Experts of a small language model.
Size: 9 layers, width 256, vocabulary 16384, 44.6M parameters.
Experts: 48 experts in each of 9 layers, 112 GeGLU neurons an expert, a sigmoid router, a shared expert of 192 neurons.
Below are experts of layer 5 (counted from 0) of a mixture-of-experts language model. Rows are named router (the router's row for the expert), gate (a neuron's input weights, with its number), up (a neuron's input weights, with its number), down (a neuron's output weights, with its number) and show model dimensions 0-255. Each number is 500 + 50 x the weight over its row's rms, rounded and kept within 0 to 999. Numbers have three digits each.
Before each expert's rows: "comes after" lists some tokens at least twice as common just before its tokens as in all text. This comes from a sample of Wikipedia text that the model never trained on. Tokens count by the router's weight.

# expert 25
comes after: " the", " in", ",", " of", " United", " New"
router:542433491467515535480503538547452448494545537505557557472463537507583537528567422476528570551506508484570491411467490428488466448500492429424476480473543477502580587476419484457411483521471456510641506432548488548467531470477573509388523535484529536391457545513391471451486553513501575477466529565527517451545442478483537493614541514461501342496464476548606516512502538535385581411606505507608465456561462489540452539472496539502542488521498474546488481437491500438443486411430480536488514444458485469471476503538410467497538457514566488543445493512507549610435501445495542483390369500472447508431475465534510434463539446540449574527540575565481473499598415508426529510456468492590570544428510577479501465455386440559571555451453482473510478539447441471480460535498432
gate1:480451549482477592518529497562490518516418436412488507529533467492492531459507449551542526492421533625605505467368468444560556469512503559470503388539460491491537460448566577384484496570457458513395493516478494524439532517474649531511573476514540485487475522496500576495427514532375460536521471478490601523555357534557562482536520490532495607426639450499553447457486498491428540513461560488576484468495464569506527505464552518570541568487495508481504497484576528519475486547461514565538511478441559452432502523531505492567503433449552561604542486445486478505518481473570618590598446427461524405495501454495565501504539553448487504448500474524457540489440592504523415486543529472458580546457524484477493436406404591574535500478450535462558527555518562460511583498495509
up1:463528537557481535513433556566480554546503597553504440525386513489440457505496405522511632528564460532526469514421509458552475526533350405546524524513511522533527534449495477429504535508530479579492474556581583450462535447480426538474565459440427497556625431508526495540503534589541501451504501503507570523409536467512525448606472508490483439540465507454455523526595434441575499512590444512478471479521505460520486460515499456460511477464507452430632507391499565449533426490429520439516552418559510586511554473482502488455490544573489547449558551552496504510528539579441484386447528503518521563492444513471340526481552527526466483607516527466525416502525551428489553538466521539477387455545436485463423496587515543398503442551449462445472484514541457617508494462510513
down1:527602529591488522532445518447529574404537495492473492417533583512395470468527466533483458465509435525459435451506509563522387548504496557513488587621500423487473522484362508541540517497506472516509410531449554497381405467581473634432506372544485469522580508470503509494454501539567494505533417502550497499527605538472521561602472489466529490633478495488430525521481402525513569525607520498466422480492518452471420484515525404620441506533463406550505467557478529504486505467475472455577454505459412555543470429548400460494542542467432590542541439532526457443506461512496513520450513619548523475537569551471456548486453512564548507528500551530405501520471544430498501540438492497503558539548468550441572532395502427496444488552510471457519529503471504564522540481497476
gate2:419490544502480373435553530542446550516450431586525517437493401557518548482448515546453562460552515500499563555544524428508539516482391536444532526462497451484491625473512515534545500489503507461523485488440519591446536525533582421477568510536578492592519624466519436488418440447473442458446443528514578503499539506553450444528529542463481335444561556525517429540538456488381565517508482454582521473470566551496456443522494511511431545479524505496417477500487529514479478460501436549413492449506496519512550527455633531483525576468534545511512601433513544533468444467584479407482448513508460468493596500508420506462508501484556546499485499540550453620531589506438451540478525576499533550539533496497318516439462396492530497512542502503547465580532472485511527473528366
up2:586468552453540541626445472457526421538488552464586548510534584478470446537551481431561499479456487541558406538505510485387432451418433510544423492564501527518414450442510466462495485584455524524395507567501545452462484517489470574513465550488511484539482440600551517484461595481519505446562555588408565466457515547438450443478481526444506544496532517513491496510508523609554529523541546537433482522517455433558548430530574450434423512477467519509590434599594483483513378533513517438546535494447420507529416402534483448468480422513485476545506524536437523411556465525578487582616577454567514567573462468470523539496398457435495458459524473474456555415435464477548477501420518476447509465461447484567539528442558596452493472488464489522556474456534587557533461531506562
down2:518440581388486481540536465478527465507505462576520416451510435414525639465474604488529513509467502504516534504464598435495561456466492488433565463478443449526469482513451419523453544455463499436507418409534520479499561513532595536429596449552583507475512475537469433521446508396521493523507489495496511522512517538500467493540486485646501529489514534502559503466420423563498499479539446491596511462540462527525563557561509514641540585560501559525442498519532558618472479491492453457444545537547516468489549494386518503484396548438519478501495489546513465461463557461665482405652476510508501453519507525516428568543510509553449488435518449525524544495572559499501472463492580533521482564503601488397498550453381513396532474521511458425479532507574439516519514553426564
gate3:596508520450478476518555513477455502476449524547481441516540461428588478463611506520580470514436607580478508460518485472459415517567464508478602555473449489604479572493553525511539499608462504462575589552494518418468606460547572538491516521560503518467620542519475484537427527452495511428528521471478443531432398506548493487500435505586501524465504510537510532468566519508464540489532563503601570452509518527514462447396581470503433379507609444522456547453428418409477490497437461474416514510423476484487500517464513552589583475449491426508412553511454536526491375528542412455493431524482449532442557492528493450533560543531376559588549390467486447438518543531497461499451457536515499558517472559527544475508408448524517605493457445440540501479450487473485506442472578
up3:398413436536552504527503575457498572514430474551539597540459487459521506505623483439485467497554498552471518448483529417431477513473488499484549459493547524560472529496558529533469532553574427402496579611528467444430522573528546582500507485497404551521576482519575596475508505369534572496400529426510441385596483508548421513546506475501498428460510563462512528553494545471566413548452461491473542499476477522478438575409547458449433472519525491535465493537485518501515536369457484559500528515409481482421507547501465449453522519538503444581479583521487450461544475487461573480499458485503480435500527481471515500537533523450496433483549416459492493454387489478590561491488496558573503580457585515564473448557358426459500565536452451589410445457499448502425410470435497
down3:494494524549472502474438478530444470493573468558428484518504607542603412471470589579566526416419424580474508481412393558511486418620476554527505495559478443594456517467499537577454507400477495494504530440539542589564585637642537506585421395481494534565450484521544487482595542465398458513435507442452514561555540529549581507501412451547529517404451507453491457531428540535564525465524527491421471547551459538444459491499575532480580436495537559521446439481483416475516537509474492607543488493449506498517487440497499566550461494522465524495438483562475529539494511601529508562526466479545513477456532469508514459466496544467439559525457444513534580476546633472467433515539554449501543480454464621444463406480522554529459472481496537466442520431530507514502507518466494
gate4:478409477561500533528418506540567440556466505552527480508479524555518525608400512482546479495434547467519577467516517489478514475415549454385462500548526502519556467447486513438470446506550505455469496438573445589600573435479533416447332538433464516495512440527482408454480518472434545429607516504518605501420426513528574449485526477522542399545515493490507588514545489518418503550464445494525448514464449459491494502509542553499417461410543497472455461488411521615413502456442539514533608494479521490577538552503492487379545563505494518527416506494526464548447446466527444541524463515435443502496492462525550554509605516538429588522513456464456551577551441545487539543390547503422560450471564506549495405440454551514502459464360546491545472447487530478516551567501475
up4:485533452369610507505622526508562585506614541563460488516538473480533412529557406503523492478489477559432418502457522491418528450557468478552526521487457498431516484519532423542568467449436517490497508577467501494451486454508597549475575446566439546593514581430485536524549442531535499492400508555465510485465575481488486546563496463424502593533481498412529506611488559515505437470589572497512513493571472561510508417537493486497531500630424519560548424472508382402601471519519508450539537558530498523508511476523487573520507505509398526474564470517456567503431580481536549459541524562477476489510497486480455464525468428450500514499500592468489417438462518358479478408580426495420448567524474556472498541537488505450419547536588488525519562537533595555521441522589513
down4:482475498547479519460505496522492443447582487412484481439487532566512504429479544596540475525486513531526511516469614440466475520437478466461514600466479423578533585516508501408460574556497515501564460541600582472527440538529486529407542519499568529615518509558568430486514522557532501468516474579623448499537489524514518524573517462440480471466490467503413517358497434460475506522488497458496394571482480520491488496449469480525437526492418524595606541530479541496645476518483538486534445430512509584478543483445426453432379486577556524534523439532574560443493468459542536474391432462491433506518504495442545498546503509554550499571468480566483435497518519445480539475518599549378498428589387475410519531453519537592499583586533440521518485542496449501553550392487501
gate5:473436432460410521504526418470476499507483553468605457507463536529518574581519433514532615550464513549495534466587525511536472459499570525522532463476569411479469522537484495562347528552486455512528554583529479472364438498494495426416575517471550503457421474486535436477472513473469445455486477422500481504591427513560515538477514465465513440504542603499455530565506616560486518424523495457488513523581488486512486550429595388533455489561445487524462421483431538539523467547444459575539471428433500505458477480467485522529477565505637534480593477446492498552421571548452605521534416468564416492469510578560559427548536414578538538477508522504549508553482553502562643512536507440482560529452537526502512515465550554485563455440450503490520458566459465485517575551593578
up5:558428593511519451468473456433540608500500525393558504496427547571538476442520492523475497477500561486490459478521409495508490438560508462522472590626536481578585492467502457523564485541499526487406457417440473427534491381476449522477499564515452491517487442534528526474423520561413430515479474455519501550513531495475452484492472575457539587500447467406451422530520511419604572455457508608476464501497585580501549560527576530472526523449415531536540455515555468491554530526442522449435547531451503502515590502545454511516456518449481441469483500456623518449508568528486493508448514473505573551537533532493461524542481598487507530497567560416565548516601456543571278542515514464480568499495495482449422478534531460436476454405495494523532438601469494506491532539518636
down5:488492603480566423491435507494572567515517459558483575497522537624536529539597424637511527501481532488578330573520506460491561474468516505544493528558495492497508553476512441559503573488540487448476552478488431469419417469549512438527485465595424476450398500494472536535615515534480496512399524465543517469529523550505513514476455503468496537537597570491443491432480467580537574514439453559442457476479490475474482473472454534543450520518482580544479461549571511502540597468448515535650536568432511463596454431441426490471457500522492419616540541472514482520520492444495560492472482517572500496547529501448594536582484452554517546522541510511422535496523496435568610441465539409513464488565461438444444492510610522481327490484575511498498459476476539574483504460484491
gate6:574505506463586470511465525519588406521549380545615518511518552527551475423469544476534559459562484438526556477531433478491514489518585550494540517566486513513488528509477517417496463574529393552497396587491434524518536570491524592508463510467517460468586517435469554476494590510451388416399441475647463506527613478498563432551478462493549496517451508482523515486452502502525506499452522480503504463588518482489486521441437537439584488538620529476488471481527562506580545510518523528534610492442439487436462553464594511500520645551485504486461566503628488507511534552510524503472531550485515590555558469410535516577449539533548442494493448494496531564445461443533620508458481520628577499469468393479469486506463467411477484468503501486501540536437435575409534506535437
up6:536476608455499443477483477469538457444457587507521544512535566516542484471499463499572597570482500497543412505450467491484577509517487464434447535598506442533395542500586523496504504565512488524524447506513488421423468529457490555575466552456512456559509547461550472487517524407390493473442446551558432471553570545481579532466485473461553403561622592484519584505511414510514473444491453533463438485482531552524472521399544618513542536473565581460490443564528445492532480520559485517462474515520550525542555523502555453532490510425440516509437430410519495485534507583507551401590514546433451493553560503499580491501561520554484465441407459491439410452510540580497513525464477433503527564440490453507509503510531502470515425532492442527561545427320549592655514431539561
down6:544493545513456529426478506543476502401548531493589471459421539531500514427479538532488563413493497526530515418480436493493455514568526512453470439551467525514618538498446467482603520560565494602507436540483405601536516496437475499545467539501521461481487399510479524573485431536411564478444467490595511522540506393547555555590469481399509510486430438517518531406506523527484555452495494471603469505541525586566446537533567501572474451564443562490533484576483519423471526473431536496401488507414506532454562445501475444522530423487521532505524452560502449411474521474411554499469495523638397502350559489501535501401541558527613505458423527545439423529476538540433583465461471524556525503492501452451477532562433497520409460503503487509536554510473479407421403541520524
gate7:474568526501509549586531578523431464461479425480519529561568509592618539513551526449559559381489542473482444518487580501626503526550468559536553425418543514492500573470610512561439489579474502510581535558638472506559458492472526577430548497493447559406530484551514456534480482560529569480490537593461489463452535544574463492504517505487539438518467530578493456528625588546521441516489561435410451457487483521592520503492490530537445432530541487473499514480532436492517482507503499443464568426522456471461408528512511508464581455519545560494510557429532502555492478509474496452497377499588499479493449373614543460559463514494453606534511493598405435481535523431525561435445510552568523497438578539491588488478481470489596498538517578499516410530462491522552468515473572
up7:559460465460522428455512406496520504459487479448526494505471554474449480464539480508461424556505469493520475465495411576455479440551537446504573486586447472457456466582516562421480593495550486494434450468518517466465559467496511431579524429494499464498474550541570444427399506438451535453463560550596543454508529496421473476515539503442418523528548436407525435505369456462465510546506531520452554612504473421522565526444499348554560515596458496606461458530446493534530475442483487544536451552504415556435571454468475528436455551504506530468564464665475489522548493492446486526537545524375539548424479561448438449504525453465547447563543469388497615518505477541548497597567515379463526512528468490513539538483544523553448447472525475568526511487529574520486470505604438
down7:492517469478479572513576463531463447539458593480496498586553452501510570477488513502369565507450629449465484486525494517381521515564465556576503572555568511476509484481557514427521464543568471570439466397469486452566478440524551496546476449525436494522620492465514554536475547488529469612560527547483486510448462494566427529511521459504526554567524492486460542461500541391526500554472353484539513553507445408533419433508510421582541563488542457513465575512440454547572472486551403486531444474474462593431509504538577556458455492668557421552538496504449477458524534533486445562485467450473472521521521432442527511513573436565538517461520471496456487536515531578458556444460485542450472498510576407657510485403448533477546546499378502500443467537530537481472446465515516
gate8:485506500391493447446578513573407529395525498561517445469563496494507550575547527605426509430511533470537492475474559487482521513651532429518457506577510496508485472484507593521569537567473448598566576450518559486560636545419520526461472545437628464467484598469490465491472545551487391470537422540526569457552427512558444550588519587535597433461469532502536486509590498508419448481446553432427545479476512510446520608491509433497468446502517527481506582487519534400559513537406543568469512569454560481496567481572466513474517546530561533495493381511515458527457469468541457419437433541465439541511551533508519438500537482459442471502513545508471459549512549562509459521486515566498598456507523483520501527513451384499496498471475417448501542530465405418405456478489512
up8:501430526466498496535501615518458532449508428601512433508531559460499441538515491515483509533507533561552508463437548475506560479609575462491507489605531532539459514422481507525448536516513474640531532529438454507502650576416559477514469517484556425428507485534430449446494542516419416466547498518590575491542458551506518507542559470486571503510458483528551480535530485538466466544421510462363468543519635501489546605439558473467482424519442498458492617488499497396540535535422471558405497544558510524487495435613454467492519579542589528449527418536465456480515548485590476498472436490396400519528475518490585537600586449511388497482554596520498442584515560566505516520503497530523536440497495527507487534489444464475536506544451444462514547464441410481415448488495513
down8:417468538506509445542539479464485593480504470458507457428485426533537498511511521509547465551509506490600399501474568514547478568550459501442534453382535487508494518494420544416548429546370413431543511478529562528442504563442511511457493478496602447483463552485478524533469500549534450464596570404427484446529542500524465553434521533451561482609606494482567463504527421546513511508412554532438545332523611490532530502469529485523495471493514502442455566513615480563458582458553468473474531514455438530600481544594535573535480487558511590512474481521461550486485479586596498518441522557500563522411522524512561467540471600587485521465469557471459421475526550432537454491563587533474479642507457512424482452516516491411508483561592478479453470559480534482507441472543454
gate9:546526533562508560471495468493469518415456573488510439516564487435575495473469457500438535611512516554557466519542551470523537472543575487374578398549487466511604615415501608552457587489452546550491526545522501542485536504409543532463563491563485416500511513585495463528438530516497546545501409473478518504540549505505508451504494459431507419477485450455553495499534500541385532372498552501531581436529492575506480555522576578525489541510508460527487494443448501509491507481465471618476459475460441486563528566547440581579466491528577516582550468559490512477429530461553517501489599533431390504521476499511538457481590436558458532529533589561503421541547497480443573504539438527488594540428555585525505549433537488544564488564509431450528540538633602563520519600526532
up9:505585523514564541526398489570381477460441463537555468521556479421596495422407583547514498635536515539538483473485499494442519577496530507408670543517484490444600514526511500496447526373495564518595511530478481513439497565464519588575428516552548497550507504597493514529526485483495442565518415539410584434508500552489519513521550488438489448448487493563596481470524512556467580493520496511514601480538448521535530486503506598504506527510543421538449496478451562541487529487547520473450480565484422463498514524585469506548481483557476385525505590544601456441511507468539615517522536555450424426526523484546475522538547416533515531559501489575494401565524494545480451559478516590556580470453553547571537526438518421445539474505485483498564535585557580558428482498522516
down9:544485501523511468493542591629544548536489563473502517502460425537420497524535471575494581559527512453512569421470558398442445476566458457492490379560565542518514482452492508433510519577479552516477557563474497493497522467586500468530509512468441537566511541475491573585520616494521590501476471564569472544463490493450530470581545481472501521393488580565408498432370484463533411507566533522470551441475558496432505488400496433444482470522494509588451496531438485486462515509434569500570528448413496569466462559457602454545547526604519497502523539461489463519450455512497515531430483425502525347548502478557492595432510564549511582536547467391502433483527493448504547489504506460549471497508514517563512499560452469451483492557551508475360393420559562510394474426468505
gate10:556380527478505478539542424451559533498543607513537500497508480397457466395526566454443534543539540550543420522534479571439397517573563539530507471605478532446493542471463487579377594580482498508501507556497538481567525580457549467608455535491474523464568577499471425433453574443559584460554467494472496586480460495505461537548520512583443412600446474547448543508472489509508571539504523618501433499453539451496535497512630500545574508471538543605458531445433467592475506522465546551514512515511384569550596491450461500604497494475504534540449478537584487520500513550521475525475423501398500470523527514464470577567509419463468403537519540506571576471538448526475433503498499438472491560578501567558525498474513506568601465485444543429576523549522516462525490499508533
up10:552371500475517399518544514512467501534634578484573534502465507384485469410558538459444549499538483504512496483494464543522416467564591500460541501526443539500505562478447561550465613537502499561456394541514512556500469588462547469498508608476557540488487590516476470450385407448535577573531433499564502502550521526551495561455564487536481406566499504607556539548548519512478536393515504470574455502517495405479523538499549512526528539484504524622566438456447522505476467581517494571506437543480422541497598510462485504614448509506512535532507481538511497502492502536434499520412501505454606485440501462515490539517506442391472458592483548507438533420569463553437542533509558475432505537536510578544496548423448540595613502513474497454587405471528551524504499562415544
down10:499529519438464475470420490478543516602578475570435540406497578558503467517498528541541494476492476488437444468504467540535532519497427493505447550500464511529522505470507467494530475492539493617466464535532512488491455523543439559532502495483411495522407437506490574551571584501453501500535476507479452574516528545602418438512505585486433558518562565448599474558662420492479637551470501365481533440523560570501503553432581382503471510545484468469459472520504575555493527553535438355604491519490493518453407394421587497478532473508466504535569524446469388478459503555533431525463436498534559480480516567485480464497492546540539504567498529515454578519513464412533373457528526536501465404502513517570461472548513515416519591500464498614415477456465545527567461483521476
gate11:466509509559487542500458522525467510464496481507582477493520543423433608479570424547473507548520585489509509528450447443513507515490489461517637448539544514552475509385511440561436532515436545525520484584433556587485501498534472502546530555491495493489494524450429529461446502515528549451471584495478548401517571426499547410580500465616437563525414454459543538463456500568462447443549506525500542531459506490461481454451492508591459475433567506507501489455503577408484493383620499465479565430532455516479482534507485448499614481518530500555493560539591537515500411473636504490506548549491572471581395465502474494498516536461432475564426489482556474552568574506473438516461554598520437376393544442440466445561378467475525555465514555590582517545538524435443507503484574
up11:508551540494418560545482505580449506427489466494500543514472442383448541442485493499579558534447551507551553503425489499516413520476501428471431549495596474551495453480509484531483479448484552574648538455542580591594534567483565563496466602445519451510532528374554489451459481513467487456501579512573485448559609518527542401536468447479531529541528520564519494472533567562475401556561494449461469554403495475518455504405531552549439581488519509526515538459541493494441538467573547500476513541448527421500402419524507451405525459547484499509526473522554539582447475497555517540519572451524428558612433447504516471465492443472316534518386482483547420506513508535442506493531550528512496421459486513535548503481482485538564452498554558518541510521527536578369416460522487
down11:483552520503435550640565551494506547560435428526487402496475478475508486484445467563430506472422587498624478461425408478521476478458475496543519465518522513535439457457523490499479528567512414512453486440505485557540541433503538458519597468492533541574450496558416394492475446491356535534522457437437424510607520564497509386507463467545522554518505518471508533467539498432508487529468450401557502590435577459540548520634477582487512519588583424512407468514485499507497461563462519534446501485471492435510467572525494455452366449499526510505396475577511471526479537566445435564398442531465413514581446435597551478517612491528534469516421536427494456533523470418483465505506494511544436457534498528461464466555536458499468458486546469442412531519521543532542431530581481
gate12:505579618601517548501521594594484540497461495474488509546497565549533423486519492559508508437436495546540507477482495528537457451539537480471487530531546404475415471569442573480532487581511445498531590420485438561508613462417520463486416462440544509511484490509382479470467569625523503472437480546529577553543459516430496493576605590615539499532440411496432464468517582529507595551481575495549483581495546513567566534536528519556487532431535503537537456394451598549544517416477550460518476485461516457505589538411534531506499533461489541590536535398486468546454433438528439580551507512429511483508574472618494543531472518529481562615486539527542468379501510489506535521524472507471607505543514562508514496543489501480499530397411436465527485491487501485469574517474431
up12:511504438505475505444551500513499488546530514502521450519468506409487546432546576540469622466404549425525471526477518533547513453471548579528449481574497525524485545480388503539491522585462463497554508421510411454480606556421498527399459516416474519435462511455473487577444482489598445541451476582477536470495533448527515574511542577594486442513536457494472513482491519533507545405504470482605462526432434526505550520527565544597506532519494529561517542449461487506495513473458487515467519424403485503484464475558401557545644467411535507623425478408449538618475496469462414498432498512499482604490523504490526533552463421459462594622567508480530503394563489501514509417501479479480467460515470523502411571434492490541428577467561435515455474481446540456531597538372465
down12:485544539484488528390547475551403496442497533534546518386490402502512558463503525523463502614475482553450491508586485432574517425522484503487520495543536518574516476570522550509499574446523502489389503507443561520500442504429501467579481441458426438517532503573573440459570492449545555551498435528504434527486487510490484431428501460495470477437507470428442442485454517483488472487579452495506445450513585538520520563502496426484445505500526543550502451483401514499542466524601503411619475481423491474548521534460564533500429528544524535518637477568493514493506532604519470530539540442480436572502473522554550586548550527501568547402549604425608551482479546484577476418540434474486553477576472503607452473537546629373538519500503458556559528512429557474509524445573624
gate13:541466519510393554487462430514513508567600475504550428447581569478481455539450530554426495468421537580539422540539500446537440398537530535509524439549541587509470509530466559424549514474427484537507534408482533440454522533505517515484611466556551506475458572556485474430466484592518448405443415475512545474525446468494508585482526458523541366557571492523565467507524497479500445455567437467498549510590515409467591565483522532485579468502495582559509446534427470571481455557487547482518548486491472446429530425473477459549417638537501601502580517577566503505582490573468473485476456516544477450477504480548486549457529467442473468466519468575412441498525514497508470586612588408393497505506502568522519480492493539551498497541543543441516538461548477474500461672456451
up13:460487520493360547373506401606464534516572475479509479380457567552507453565491480526455430539447516522496390484464482467462469449522516467473526454462581609569550554548518599439427515557489423596486504458579562490464575498503594527488520438555515541446523531474521483419496429535606411464454494551510476481552484469516469545525571454514451358563619470456537499471479407565532453422539371558467532528531501450459535495538511475539490485504527530542495582482412534564484470477511580525498542468475506463444565469447492457575437542467505508575564537497593473528507488576474496488437479535406504560487592540532546512528559472483511461508427474568417458483504476594472496510587553429459525512536532602534497473536543523537521540487478486408543528498513512433575508563475445
down13:506552517555572507428605475518437504543471519516504596601373505501555473573506501491518506516481445591501405509504601466519510501575503452374468455550554499518582456500470579554540510558498461554518496590487438516466478418454511467473575468557505489528536473503575508459528470432485476490525499454560429537516569493510539480466533382439394468536608499472533518496459499584490509555540447523486473508524409532484641546493384493552487455532396397537573509452486493459503511498484581554446570491487504469559419502440451530491604540497463498570497463507513444448505510566463545476564540529458498498496522475559503566490503527510540495492558472465391504467467426425416476575433500424490506522497477598506490477471572451517616495527557450463579538399442599381450449528420502
gate14:526530490485616480543555348409532610459557434534482523598526483516445443453547452452571504531542539523593480479539475505560513468497536466450448513520473337523443539471439428462490443557499444487454520468505562600507472543453616598449533493476521556468599569430441488459436526463522506519498461535438473465472465462539628496586491471496549443502437493522531475559560496569411483576396494492528552411515471518538487455524500499455476447480547448565545456491516525566522509479535404486493469492507533479538469495548581521407512563532595516473446534503423475422468537422544491399404554513430479432552516465551568473399450643504461544553460544600508456584504515471472497466473443501559516502430488585558502502490519520533532568489506519457486499552521573513482529557521467
up14:509535474569577525513536557480550497492542397572540521483476430410478371509585501464614414528554548518483473447443575479375471494471515519392480454517537442562459542522460445525447577576542500462559545526476526463439502537499562571496580608465421541513532476496517489423425515485520578535475493548414513501458465479496574559495508498532557459504480530480429495543617445567425429463470548509541545473523412514509483461499591452499493502526522408564581391519527543475526625501507477607454436414491543525491496512524565525506468622526521519478554470487381430477432527435487509522530540463572543442394537517527504489400534560403480516453540557614461500541498562459486544476497405541508504555513486548544558494469486494518549498479476404467520430536408521481503568514526517
down14:508513473482454523544459443539588474506473508417430566444473456477547578519488475455501595511508493503517550444510514526393433522384518476609552509538536480519477562421486510568477472578484468467500455426454516518519540567475495479462494558492537484501478464478489513506565556565522463480485578506506591523495567517573476479463404588515490563499486563489555472574481646511437504565520451477547533459433510486570547577562520489400454579495485560491558583486417551553529436427528607546475626473545580557534417505498598454391479426443573560517496450415531576472435503448468524437453462501558572549433459507482527470491415499485587617491520548443465528527504527430549498618484398480467510510499533502358553514479515438431497481500525538547454538482567544550518537497556548
gate15:578452558462479477462444533542524430475530512453493509516531561488546442451529527474563508606550531480529533444423476574346453486503468414419484475516491436478466531519534562402541588512500617516459469576504513588502544524507576555565531463541524433503524440534543446475431442518481483504510534564506502559487512592475457451598584397368404487480523472492510526520520450530460503532462494504540567534521433395548535493520498478573460552497592400556437508461450529490469472460578385527445499509515452440422504614494504556480467482592540500620532487450527505534563462452418523461467435529578463451450486484568500530505522544566479427616503442521464470548513560511499546551507460427551512421510508482467484567506487534509494503452409518511429486555575500634541415459551559
up15:569420539511499508395445549590523414482514488457535504528535454515547390495529507429579469501503555490559530452482540517384412476478545461401400456471488483540522530512491510472490622535600606535440472584574469540544491494496565554488547449478555475479505424552480472456399403496543504429483575557500518597554419550505511546590585448484498413503442495513524543513492524528348463500490477459579573541512553505557492524508516476530520464507585399421497505428503530560461558462618445563460521423481463505433509626491520525508523497590529509622579484474502589449552418455495543445458436447513476393482435511547428501472507518567417468546487514490509498517526540504518546504554525502540529508556535478408517540468480528510525467498394561478449463536514517554545444458513505
down15:532459446493526524619559494461414525454487551484511460517485481458526483500515429491437499505512543651406436519417558472486588484506514443512468437569504451434466575522468460590421434446404495483489522363554489452539473557537517486474483607543532501453461480578533479619577580558433553478481413616566441502484522502563439489570465513523507477596518474506556502514545568491494572511532471514551563365535534518534521512529526449576493548486574455580437577435516491482553491494541531432438459517521434457452502579537506459563533477513521547443510489518470495479514581496581503573414437478514480554464468469460506461434464465449477487589466457513457567508422445442544622427458470602474480558550508513476500499429469534492504481565504499459462455511507410464347499449539528
gate16:531514514498508586503518450528449600482448561542442523493531504488465424407444422524497491440562468514525512393388549495409522506503475477429576488435512505487559520559515499494378463497534507501428410428459504550529484489483510514458478573509523463558518525557481555574527467511462508361501493472427457474625494606425525498484498472533439546490561569488647483482442493577511594416560517521490438533464526531538522430487492509515541493513502454382464430434538509478509463499427508518480520552529410512595529443557488417430445500541503474513382619426508458498584470509403453446498460540495474457437568441617506510558523596553511470497621499459529470484486558515504614553485530519549420492425560439542521517439493503512535468577510544567563560471512473578508480540481526
up16:536493496482445496506460499564475659554572573512443481501495531584512504529427457456519439445471536579483470494427532455493494461555576527496578576401544550394491484508447411468512529462434569489497499550462459521486540442528440482432472558555472534482518459503441427535482491408486469464488519550461533545453431382555496511358435561551565555457467507480554493554498529480427604639517503538537349473542452411506456487550524433492457485471488488538465564461485595547558485528473467558406463519556478473494477413359519500497526503437578439451471517459494472535464477463487496532497412442582604526477471561545533511451477477483511467512541415434480539465426549518413569471500475532485416476590563487445504468522459464450462531543488575505445556531423545554520530563475425
down16:480533463443483516469475509530507571485438559487363465601494443449572514572461529477561537473554459425434399639452599547338496579478525479551533473489503480382495512455522427517516533504485479608422459497516583533510522468476520576447501564531520499515521413454450495545482406507404455504507496582485508493515605523474562481471477567496403543561475560547515591500498543470570523478433511514501415527595512435505565519470510418591523515455466561510495487577495577479542511458573502498450516515471443442501448447487476548503551436432458511517554550467477484458542443470541561538474461563501478516386562453518447441476486487454431545495488536393489522447427500520528609463594382411478462378477541522492467560543408495497508492528551476537546495504512494505447515468522422
gate17:527461520505593521482499540515473446447512446605506502434439529501492486442467508571554525512444550511529594433554521430568502523392514403514518458580522472612465540447519449610391451433422522466539527564527451429574560472443413555520531461485483433485453573441457515551596429546558462466492462475490392532488519489511534543540603454517539447464440428468481478446504643616502528562496479458515474472463414612564469505459536535493404546482468401488470533442483502484456518624420550472509505478486475531477452599547539510477540408490553451520470471542516583546554526550519522507453480547572525489527454523573392459467462393495458529547468489489538496547566455432508552512499501569589533537395495457416438512443455463442513474474519465516545570503446479495501544518454465
up17:573425544471521548482497475499456431460464461563500465500527504512524515461493523585546532487456493554543568422514548352556478480451539415490517446539544440565492598475529430588398426467474504485499468541520502452474555385419468533480499412435543467501403533477406489588548499557574498461462437474542406450531554465556568480541489496546598439522526490453471538518529599620501474521449468478547426475480449485565489530493560503545474527482500435548441533433474465503446490590414501459471492396469505477493390534561615512560544380513606517459512490497498553476535510529522389521477447530567504437556451532538421424441491466497496536499463481577539463623527513422439492514398486521496645468478509485426461471510514487457505468505541524546546567427516495525539496578448494
down17:542499485468444467467473565534471525568584482515480580561551572516545504519537424519526502387409459527584380449425438429558431489570496451512520519529509498455519537514526448504474519470530491533566489530549491530475472411644537496417408514438448551463458466541440577608498501529526473466447453456522471575546536479470627574531531506631428561464485535534537530528578439531580544514514532527548344497522489533367439447534490502492456420591502458524557561477507483449377566486519449465508502469483570560577495466502453509465554503471467520466511494455501536538523432475454466485500477477555484486488541501484429483537332504557498488549449444474510495609563418522426474535511482436530448485489433568473465522568546514452375495576585449522540482494487517466492544505498473
gate18:529587520509596513606486497542542505493513435428417566558487605369427509525517549511425539443470524531471466485518476470462458522451553425561505449488556487454546545549463428579519516414488481528521514454461471520486494526436536570461476440434544518442471535441605526567570526524477507539447555410424504421583484531521606483523465510490495435536518544527474489368478488507488531560554491566524487489517477631567410515420535604534537491513539525623487496458548493502374550548465488483450474482490514536462406485468497496537445467496580496557379527476510394560482528482519525486542518520466470428542520447502631473445442509560481462589390492513461384472400507463433489490506531508518507498454545450480409482481526574555532515534554481519490533510528598516554607533436533
up18:553507496658511518527474464436559542461495555388436486457511596469431497498514487469424473447541539483479474422470520441511541532482567468536511496487547455454485591569455474550574552502430546562467584429444419536505446399567531391498441489422570451448483528454538503534512524437448482523400522461476547519508503569486565473577464437480456423508497487488450443442470513457498491601554515511530542499547556517469548434378579527515548393518469479543523462421565530390441648515495447514554503459555531490463397451491436414544533525545559551546445492435565552505498417481568540492475498534536490508532468488474486472508426517540505416519459468475433472580453541545423499472613451489499578545465566519583499538466592475548503461487431475495621519481431556514532506549473546
down18:546509517530355566424399450532519502584502606554519536479635542504550425475448479467520494535397452486550483491462490512434507590536389424525539476531573502599389485463550446447443558572454515538559410451422552386451534484523459504544576577450542479495527499542531524533433563474505467482547383591555560482530551460447453471464494425494488559557474550459461563522516434491581541450474477468489479581582548540519420508551511474446522540485475524460549551490435518544448522529482575480415452476575524595533440573524455522539541532484528569530555473503491562507452514469569444531539607445494538475562468514470515568474548443444455464446551484403562473544507478460548513464446508443490482491412468492487618427480466482525458418408450553533506507500491468520461453491437530